From a checkpoint of a small mixture-of-experts model trained on Wikipedia: 517M tokens.
Below are experts of layer 7 (counted from 0) of a mixture-of-experts language model. Rows are named router (the router's row for the expert), gate (a neuron's input weights, with its number), up (a neuron's input weights, with its number) and show model dimensions 0-255. Each number is 500 + 25 x the weight over its row's rms, rounded and kept within 0 to 999. Numbers have three digits each.
After each expert's rows: a language model's description of what the expert responds to; "gets" lists some tokens that make up at least twice as much of what it gets as of all text. This comes from a sample of Wikipedia text that the model never trained on. Tokens count by the router's weight.

# expert 2
router:487438500510458489521457486539496497502514507501512525471519505506506469496454558475547513444544517526500546508508538535458512505469515488487475538506478504529476451479475457461471523480519476511547518551485493521499497546534510497483512489501469425489531486497502482513504492454477506482520512462509478489502481503474498525480464510466495484474495535529481456522503453537537506492509496429495493491498511521473518465494503487511523525491514529472504481496509545468503539463472505518504499489509497500487471540485485518483510475501485528460469480511501457524516512521458476500488462498488537525477499543501541495476512498505453496486482544529480537529453492522490534463531507521490482499490526540524454503516496482532523522524478508479483521499472490503510503486478462
gate0:449496498525490420500507487529479540522471512473499520488537506485492521508514523474511475525482500490457494506480515480505516475442494500446487530485505495472490499501517507536538512509516502503521496491456485528457468491470488478527488499503471518458529523541525527449454505495474495502502546492551460523505504526488509463498502517501512494488471520548533483494488465516478547460514531517583519476496513534539458542509505507557521514482525490486472487513502483492522500476501491482551460480512513509544549510494494549523511538524474534518520489517469511481462503505536466530492487506503498496478499485511475483497492501476459493459524507485536513513498500470545522489515517535455482507533522520517478508528550477477496501504483491489435513502471527496531465511474489
up0:478498474501550548479486495530543490480513495471539517511511484468495507485503481553452490522486472516546496495501470523514508537482522472505498483490517512535478544474505533519455510503495510463511481542474509481551522516505543535483493512466485493501506518483489475499490509536510482491496500513475498561515525549453510509524508541483493481504525506483501514529524541477483505530504452539474504464464447510503524490496495495518521461501506494465535520567443480464458489506487520481466497539523501493527467477467532547536510434500534498503466484486527483529479515523485485516515513527497505525521468460505524490531503490487483493529479473491494470469535472535492437462493517477475460518495471490495519491482492475482459495507546491510490510490503489532552503545499498
Description: Location/contact prepositions. Prepositions, mostly on, in, at, along, across, over, before an object phrase, as in "on a common shaft", "at the interchange".
gets: " on", " a", " in", " of", " at", " to"

# expert 4
router:502509488525490486517508554539494493466493522520506480490487529507489467482480534495511527500464521473522502524480553520498509504512532491529462536518481479554468512523486544485491541515472465515476523503490476519532530512527515475515492504455510487526539438476489501504507446449479498484474496470512531487503486482496485539491499465503486498445453522521520491478513479539495508492482545495479530527525515495555458482495499482486477507468518533528551452494533527495485511525546536497500475508521506505483496534506478526506479501496485532497493526544519462496544505524473532502522501514472474500473453538474508519474532459477445518492484481552477533551515481525500459503464473516509488478504499511523495482473470513500492486473452505446488527534508505493481490478471451
gate0:464469451486514449513445506521472495494515513528466520507519522523495507525517455510500481473494468522538565505500454483512517469510538508517476477494520491499465547472517455483507513480514522500520531535519501502559500530444516493536536461504508475508481491477516485486478474474497486505485512488489507481503464516503511470469490485531497527514534488510469506490549497481504508523502504496501497502508524523551495532532525473471458537463482495510518500513487550479507466540490455491551491527513512484472505500455526509534539498494513492523502494498526495500527481496486514510488507524511541445504457494530469501471487477506510504522491531512537486494566475488505534506533535463459522513533540526447503458425493499500488500491490457510511493510440456509516496478484522
up0:519542560481476551508522473485520512538497495501509510461499498462520488468553495502512529495511528485500436521519496534488477517462473467482507495483481508481549529523527534541522490520492545523473466487496480473468476498485486505460489522489505503487442465518450492506515479526501512485499485490530509482504535498519524511497494497528475496469512488495563489524479457529517495517512497489508512465504505539477540491469498530490496445529502468482503513499509480452485527486471500503435489455483513517497510509537514497510548509488481539495500512511497520504469501500524487506523504477481530490500520475484506495521506488507517525502546510454490494530407490508483471506446469521530510535439498492528510528553468482487471491543525533464516497467496492517489512539483448
Description: Prepositions after verbs. Prepositions following a verb, participle or noun they depend on, such as of, to, in, from, by, into.
gets: " to", " of", " in", " from", " by", " with"

# expert 12
router:506510461519550486475485517482523489490495511486542483483532435510481485498503481523510497454467495475527501491503499475519461465515508441530522505522496527505494481512484520471467505512521534501486486482496490554448481458473524478472459522500490484510475482533475536471505488521533521509539468543545453484530517453492514489518549512477504449481505510522464518469455477537547469490488474517465496486459480487557510528507471552510538511483490475462498514493465531497492480479488453475527525483510501478496551515503531501509513526530488492452525505505468516493485490509468499489500495499454491485491514548462517494500505508521506503548524508533470500523541519503516487487451464517535520499486507489549481498511502489531520512525510509530494513483504454538530516453538503
gate0:495498481470473513502487488490484518494531503522502511526499475491533469511512477473440453519527527500498526476490498468479471516500511511503490528571489500495505522480514474530457478504441489511463481518505554480487519522492530509469506488527530510486515508490512503504497481510527517518469545558510510496475535489501515497502528469510489480492506535557476479494444478499521484463528473466491505533500458492552493538533500496496500504515483499466488505471505468474515489548492483500481488476466500520493489490523568470490455464556475470554502456499506497480518516509485507456467560520536494499502495563524478485501474553473506491500538486530499497477499490458526503478499428500502493523498486459521520498517486524543518543515491534495472492499524457494475513538509541
up0:455478532484507500508487509521475500483523502546500487507522485451499461481474502451469477469538498491515481510540464479500496483473502469521480533516444506450498527499518486526467490476481483536474482469510521518512507488528489474491519479485490477527557465497547545522529511548532500493481529511530490522485514495499484533486532469529506480464544498539503539453484465510538518509507451491499520528500459491545518512512486550488539514510520478468503514493486487540544455548487477486483461516440475542480490520558498503493477484508495487514547483493517481464475530484505529455488497483501477435506485531482489490478494487523537512501512491525496481534493481493517488487514464517511496540478550493533484524507481535515471527516489538488497515487516471477542477497499539
Description: Digits in numeric tables. Digits and number pieces inside table cells, vote counts, scores, years and ISBNs, such as 14-5, 2,67-1, 7–6.
gets: "7", "8", "4", "2", "6", "5"

# expert 5
router:495498504466449480499463477456476522493489545479457496541510457482533497484491444521494487520529548532504492485512521481489484502503517524477507478483473505493523492496513505520512507488488525537522537485493507500460465516479516504533525480455494513512487507475487550571483511513473490481498524530514497485494522490483512502524526506519543487454521569483475547504528494488484491520457467463537485543528510524534500465536514470568466506504484507484508498488502530478511516511493533506479510520508507555481513490469500511479440488506509484539500496516519517557545501493476482494476494546455492515482480510459516485501459526536441497466520522479481522517518532515467453501488474514493502486509519524517445497534501517478498534515507521485517454511522446490472480537500481
gate1:484515509487488513488536500490585554452510525518499488500548484478487514483490478514516491502513487552463531498471533485513476555539466464496510476499476530496496448492465480510506564500450526495490511511503472520542497478447521487478518522491490506488495457484490537504485518450513503519469520512456491531564497520509539526477508518526494488498474483530498521536522481502506497509471500520464490497478515464511494469543501509529510462464498497545512520503468486486510504537494458482485527487503506517491541511561496505487459474498510467500489493524481467478510516489523519483533493512497436480528452495506501514507552486466517456455524490487516499489486504486478526475493504523501508481487503523485502455493450512526554533500459547467468517500552502522486497493507507
up1:508480469489508429500470494527439479527504508531492524496482485477512505546506525514527501537475526486506502493520496545491536474443483506500505517514496511497470510479502501502501488511529489449518461491481519503488469516494504514495464517498519480464517502524533438488527479542502505485525485502560537507463492487487476504503498501482535486520506554457539475473522512489504506502508506510513517469493486543487499523465485497496511483516492463454488472497527501507498507545519486507498517537465507487548451514452553503530504455493524521500531476485524536504524473528542505479451519485499574490488500499513490482463447513553533526530473496530510476475496516511498517468492524487528540463501473508494480508499536499479497508505562467492473482527435508483489490552454497
Description: Possessive pronouns, inner vowels. Possessive and object pronouns after prepositions or verbs, such as his, their, its, him, plus possessive 's and single-vowel pieces inside words like met-a.
gets: " his", "'s", " their", " her", " its", "a"

# expert 21
router:513507526478496482498513464528507510531502440524474514493504534500522516550530477518496512512498534460500493504475480521486524503481464474515484506541499503517433530495538451513494508479516499489512519485511499558476510527503494474516491452548483545490472473476468510537484485505506528535497488508498499540514483508478522546513496538500547469539473520475462492550536474495470458499441527527490474524501531533513509502474505545462483523493426474488535507527529500563458495550516464510504502484516530474459515537523476501530547534487531504501481499514522483517511469517520494477485499497486495466460514507502466507500461503500554479485498509473500504518506505458475483459520518506446510500479530522492491527525491488486519533534501492536477517474480478515512477522478478
gate0:503494500514512466479540458500482528492485525473474525467492508460514492527495495495517529499524478528477498523489479535522538519522449471525455491495485456468501464508530539505446501521468484477517509490540492505541494524440490523538453480503507545532464501517523531463509502521493498469455560490494500543488510510482476489468537495497524487494513515506525467504529490525457475470500535447534477518504523521495507496481534485467491481497499501462492451451499480535514457516505489473470475515474500464470466490483488477481533445512515477509539488528563545477509522515486509461467520502494535489478520496530499520477509501489526484484520529530472512523466496492476485471490503535516557516501543501532491512523485521505509508525548483502517550490516516485512550480493511
up0:478464507445496480547489513533459494492477467508480490492491461512467473492515556508530486491463533510483530497490469504519497541565512495535437500458557499498463480483513521523490506532501473451538521483548494496500559558468485488487496535529463495519472487488493488504526501467487485511509486451499469514532527527477496511526460526470484498485467544483460478510551474523515527507496485505499504462472517493489525499472491468505488536501491520485516463521479536497510517503483477498486512518523534508514513451488516532497518472526516517493514499525516500535480526533477537437511489473494521497475472516475541485486500506483506477513486536493519504503517508495471481472527538467467499472443484485497467506557513497512490535486532499532511512503451527517480503524479548
Description: Sentence starters, table headers. Pronouns and dummy subjects opening sentences (It, There), final t/s word pieces (fix·t·ures), and sports-table or section headers like Goals, Pos., Track listing.
gets: "t", " 0", " It", "s", "et", " "

# expert 35
router:460556528496505520512478495523465497481489492478494497499479504480524540493518466492513507544538519463536481533478522517496493497539480494477517516492479504486523530514536500543506507502504519465494499537488491551523475512504516455510465517535524497491523492516514522480501517491553516458531528541520552521482483510519520506502485480462512526509509484462543484489512524473536496516464498502534488536489497471524449513491489471481517548479508513492516455527505523506479454496510463522479531474520487503503472462538515488536479479480445515476498508470505503530487534486501432483523514513571527516507481479500539524490528487496494543474498495484572529465447489471497458492496512464451537495524504475527470466490498517489474450485468499513515481487537515483479485513541478
gate0:529472508543508484495531533482484524482492539462490492541492493502516529492553519502507476491436525531497528461492469470478515501514479476554553507512542491491497517516478492485500480494520490441513515493502495481481495513498512449503495481492489460476461564583492476493488503493517494494523535505531499522507497515508507476488484468513491511438483443496510469515507510504500590461498467458486516444501503491484523507507506448515498469474473494494488506556462484474449514493473504490474470520536528489490485508502495499468464523518499538501534507556488481499496493480500495496522497502500513517531501510498541492523543496500529492520464537504513502506505454483499490514501526479486534488553526435520491509512470494511505520504489507503485458481526535551484512470530488
up0:498465543496526516446491512507485523466562441491509516453526513545522487502520493502512466505477480496501531495493484513512489505498468520513475486516539509493479522467529485535479410510524491500446525475510503467518479509476493510508457489450492478510514492519476565478489519534536511483514485516455506557491506489522525494509525475465536469497470512498510497494466482476489507538479530499460496472508474507537521506488529495487468484498477466492523564524475530506485515508486494492489516536497480526482521459522494515522533489521532473512512532510498506473528455495503541515492525512486475459502485530475494496555519506477506486508473556522526499454546464473507500461460453503484529481501519480529498528506454500511488480497496517538503532507520498553495525462479517
Description: Labels, headings, separators. Colons after field labels, section-heading equals signs, semicolons and table pipes in lists and infoboxes, such as ICAO:, ==Other uses==, Stockholm:.
gets: ":", " |", "===", " ===", "==", "s:"

# expert 60
router:502507538431483477516464436495496526480508466510519505516527530508499520498508477513490474480541479483471507503483521488520505504512481513522479515460554531511484472476462504477507530535477478474487469514527513503520529520441506517488513498550508539478486507469483517546459533469513511516509541493477526474515500496501453489525440518458515462461480499480491441519457534514523523524473503511537522490482495495485495491491484488461471516525508468461527492527497501500476483507507469515514520456500507479501516507502505479483508506476476509493560477568534495538470499523447524498517506536526467534498493486502474450509513523534477516492526493443457510472517481485508490513472484492492526519485480532461512498467510525479482518526499528522511553494452466527469470511507467
gate0:489496453501502517482484508443482487468524451472491488469488573512492502526487481501530483485508484518420458519478537530494476515522473556521480476484518481507461523480533527505517504505445515478529510489499506467529493511506516478529487506505486535506474448506457545491495482449505476550550497535517561499569510508526459478514474490507496483490504498540465527503525518517489489489518478496491484476498516519535528539467520467483513505505525501520497520471484452478508530485502482469482451507495486514483484527504476504497461501506547464535497485517494486528512504470514475485500480506553504468491518491515535499493502520496508503540493470495488521547485480468521463488508561495485498487509494513515509499526528450511499489481452444513520550507459492500523508519496475
up0:491490519488475537475485471507457526542471481474506529479433481479529501518525521527519486487451532467482496500528549516472509495471491541482494517513498479488459517536524469513437498526518475429543529497481498514506494513457557504533453527470497572513513527489499491461487517480476511509507490516484521507496524549532481521429500487524519485516496510447462533492507548469503537507467503557482506505457461479508494543498508493509503501507531480511473474499492466487468480477490515513502454494501486500483459487517523489517515505505468499543486489510500530465517531481506506513491566517542515505473480498495465496506521492474524458506476479554521539481462506490474476520517495493542497497513523537475515527505527488495539512493533508504505504483527510495486479499499488
Description: Numbers and ch pieces. Counts and numerals like four, six, 3 in tables or military contexts, plus the piece ch inside words like Busch, grandchildren.
gets: "ch", "h", " 2", " 1", " 3", " two"

# expert 59
router:508483508510497506493486555499514474467518526528494544509508504490488513489462479529521513526486492509524514492421515485495479512518487520533516494491529510509463523470495503445471508535527490473472497553537492495498523486499507468475518506512535480475523483483542496505465495519509526485531476486569487506517522451488488462552508487498528490493476522572474518475462462464523529515535482489511469448472506565532465495492463523510520497515491518425532537503496516485470465473483477481478467515494511469447488501528492481509488488520488483475511491496515474511499498515514512498538474477508500454495485517537497483519515535504473532521486471493505485516474515488468513472489480502559504482526500435532462507508493483547519540511511504504518523487489440482472547489493500
gate1:503530459510489481496489510514537498503453492491567482484518456523503529560481512521483499494513505541467524501442567514511501478494459476505498501494495517502479573463531468489480484481543479488479477475510486512551525478499509495493468507522502451501472464461486490506480494525502461510487488459495467490498516511514478451519448520612478531529494507488512498500505508495538547518517481492516486491487461540550517466529510494496478510505515523509487512531527503482482505488489482507499475490541546506482487527536511517506496507516488482496495486499511466495548533518447466552482486509512456483503541478472521508466498472510508536520492488465487519495508490539521464482511515480517519471522497506515472540469513524537522473518495484501486517496501504505490536518547504
up1:487508524507496579482506505472513482465475481487497490532508540546518499486494518495530532459447482498465478493470485516478519478535484476487549513488461520536494485493490481474470506513484529482486494496485470496503555530538524491480475481496500493480481509526524509462478504474482465528533501491511515472481496508540551448470470538532474489511522471480515478523480503494500469513513539454507514475469541512487517501513541469482453468508508495522517513535511470539464466466510510482481478511493477508508521525502468456502488561485461499522505508493517448461497547541492477510503542540532462503505482528472498488495500458543556494514487462539510505513549462505486467469523511480500503527471551515520517456510489463511529478498525483510490523511515505480480492529480486
Description: Digits in coordinates, tables. Single digits inside numbers, especially coordinates, ISBNs, elevations and table figures, such as 51.65139°N, 29°12′51.78″, 3,418 m (11,214 ft).
gets: "1", "3", "2", "4", "9", "7"